config = dict(
    n_layer=13,
    norm='layernorm',
    positions='learned',
    tie_embeddings=True,
    init_std_up=0.0504,
    init_std_down=0.00494,
    beta1=0.9,
    weight_decay=0.15,
    schedule='wsd',
    final_lr_fraction=0.02,
    doc_mask=True,
)
Below are experts of layer 7 (counted from 0) of a mixture-of-experts language model. Rows are named router (the router's row for the expert) and show model dimensions 0-127. Each number is 500 + 50 x the weight over its row's rms, rounded and kept within 0 to 999. Numbers have three digits each.
Before each expert's rows: "gets" lists some tokens that make up at least twice as much of what it gets as of all text; "comes after" lists some tokens at least twice as common just before its tokens as in all text. This comes from a sample of Wikipedia text that the model never trained on. Tokens count by the router's weight.

# expert 17
gets: " the", " The", "s", "The", " his", " its"
comes after: "'", " of", " in", ".", " to", " at"
router:445483456483503498436534485562446469598513457445529513441479446509474509471484492518488440488440503535572523528507503480559454447518577586417579493451509432494537533477479510489514493464526597505519516565547444477537448603531496394432441538507569536418500539489425441455447449433483537545443550484496561490524524627479551422524448527466554499500353500521439463469569571585476549516523

# expert 19
gets: " was", " not", " is", " also", " were", " had"
comes after: " was", " he", " is", " to", " it", " and"
router:484468523495480477435456494532444529485583437532633493431491593556474435455504485417501468560439443507542467497531518555527453462493476534423547434451428539468593507459507480586543576448560483578538498451569506446578478571445439468510548533522546556464544527466489535475536535439502516565476433448592509474507445583461455491504523550404584442482490425475517497459529468491606548464432

# expert 26
gets: "0", "3", "5", "4", "7", "6"
comes after: "3", "4", "1", "5", "2", "7"
router:498481450490504482457532492554424517533478503510473504471582518515592511496560502495558337583436384555537504559549543518434511413509534568485470497416474419520476481449592588539572602459521455455488523545558497479556467576557432516480473443569704554530574465480519620512508473477445541493499477417532552441523524493558524415549520551423522422569485458519477530430558514553474553519398

# expert 39
gets: " ", "1", "2", "3", "4", "0"
comes after: " ", " |", "1", "2", "3", "4"
router:467440482495526498487466425476437488515487359521470553518565514531502525552470519455514328545485371568544461576517536475481520407509494501518525516457536490464517484466532628486472587420443517509538526520557488522591533571522470579490482511524695561510521508434519528529441507484496571502456535387537633460587487536472515454540448495451560483496418451535469456411518484546481538532467

# expert 63
gets: "ed", " used", " known", "ated", " made", " released"
comes after: " was", " is", " were", " he", " be", " been"
router:534456547507460426445560501541421542539496407420486400429596536596545520609411501494503470462455429482584499500554452575474482379536467603457483477482466448533520514556537568482472550527502482495516518564567446466585483493435466548517563543486551529431518498487456531443448470543472560466485472441579548555553487506454502459480473509361541459554455483455515505445564505515443573596519

# expert 41
gets: " the", " of", " The", " his", " their", "s"
comes after: " of", " for", " to", " in", " on", "'"
router:491432455567422511376515488452478533476562453456491488443538449571550450504526521430485505483452431535560511467571478492494492472572581572477477461441551435586536544515549556501463518516448558513549458531569481426526470564485480522462512557434555503513529547460429509471441456410481549513505537488438606532500472574504430447533435541488539512535446536485467520501521540526525551558487

# expert 22
gets: " from", ",", " and", " after", " before", " until"
comes after: ",", " was", " there", " years", " and", " There"
router:467527486483441448500470542481501510484510447376479441483513574549535472529494563447541486454485426575501597497534545469435509409518444574473459447391464523571555482447496497528536547427524498529460482505555416409636537486513412532539451557529592495571558508509424549436518542437467527434516486468459576475524502505411490485548508485461541475497460490564476540486620554520604523502479

# expert 1
gets: "9", "1", "0", " ", "2", "8"
comes after: "1", " ", "2", "9", "0", " in"
router:434460524592488464487425452546418560488437436493520465515514531537524473497470480382504364531422517567520535568519551525438456474545543547492526496444585514495508584513484515565498502453567480552528489509506502500619533578503503542499510503554703498523480413393376488403521551470504493462486532380487572443462494575520453512515517556477497483493415512458447519433485574550518489540470

# expert 36
gets: "0", "1", "8", "9", "2", "7"
comes after: "0", "9", "1", "8", "2", "7"
router:454499518445492537459517472500461558482469418468496530483555539472529449512500535436456348463454477527542499554543524526483531475543599538471472531407501492551505477562503531524526509428580537568539414475547471504622543550474467559523519562524730451490501461464503565466518492487513503458526500397491593490509432516526424490503492517553535483479486527458447541468528602539522551563500

# expert 62
gets: " and", " or", " A", " He", " but", " U"
comes after: ",", " and", ".", " \"", "/", "),"
router:466477503476461421478492513488524496541567413461444504418464513577521443495513465513540466484527366559464454529566503526359442468526565589431480490461625433517511434437493562564396522472542492466477539542483471487565515514578448517455481469571563432467481418479570525463394450526479566501464477434482561455587507557453465474552408453486513523576510612495484399512540493465575584505430

# expert 44
gets: " a", " was", " as", " is", " an", " were"
comes after: " is", " as", ",", " was", " with", " to"
router:435461456516474378491417442543550581430504434491475556473544612499560484543429482429504499580475461569488477490527543472470514504431474586511499455439548472547554469534513566550557515489572578453459528503481464533572478534556545460499478518504569385505517462465503569505493614437420498467500537462523483568486488552510391450523489532493504517511560515529459512474540509558563586553506

# expert 38
gets: " ", "2", "1", " May", " July", " June"
comes after: " ", " on", "1", " in", " In", "2"
router:431470516544525484394501460526427501459477465491548458558549554496397453545590485508498443475477469559543553586554498549530403410487459530487540478457610507507587514507509501520533487430524531459485510617494462497615504530543530490345536569524595478455577497448509625459504477423523488490518474457400591498444496608512499462549463443419505533556492414421422469543477566549482527589529

# expert 12
gets: " to", " for", " that", " with", " on", " have"
comes after: " to", " and", " would", " not", " he", " who"
router:506485523516405450476523443519448557497544464471465438469576506536479439533443563391478512499436414495588478521526464563444499457509461506476528383399452491573591442464551512545572542450491473594478567479606442437582538530509481537464519496527552429510505518401458464452434537479489529441424503454488583532604605551430419491581554497445587417514443476502485508507509501508546490536437

# expert 61
gets: "1", "2", "3", "4", "5", " |"
comes after: " ", " (", "′", " /", " $", "$"
router:535420460503524451420498447553462534492489441495430449496590509552493459467451495443524378545459423564546532560548537505435490357499540529501553499502520490493520527436542512515466576486451498517417538495549481489561492599471473466458555509537641502479494457448480561457457555503470506585449565399573558467625547620452454489557470519438535501556477464487510467480510514479515528608515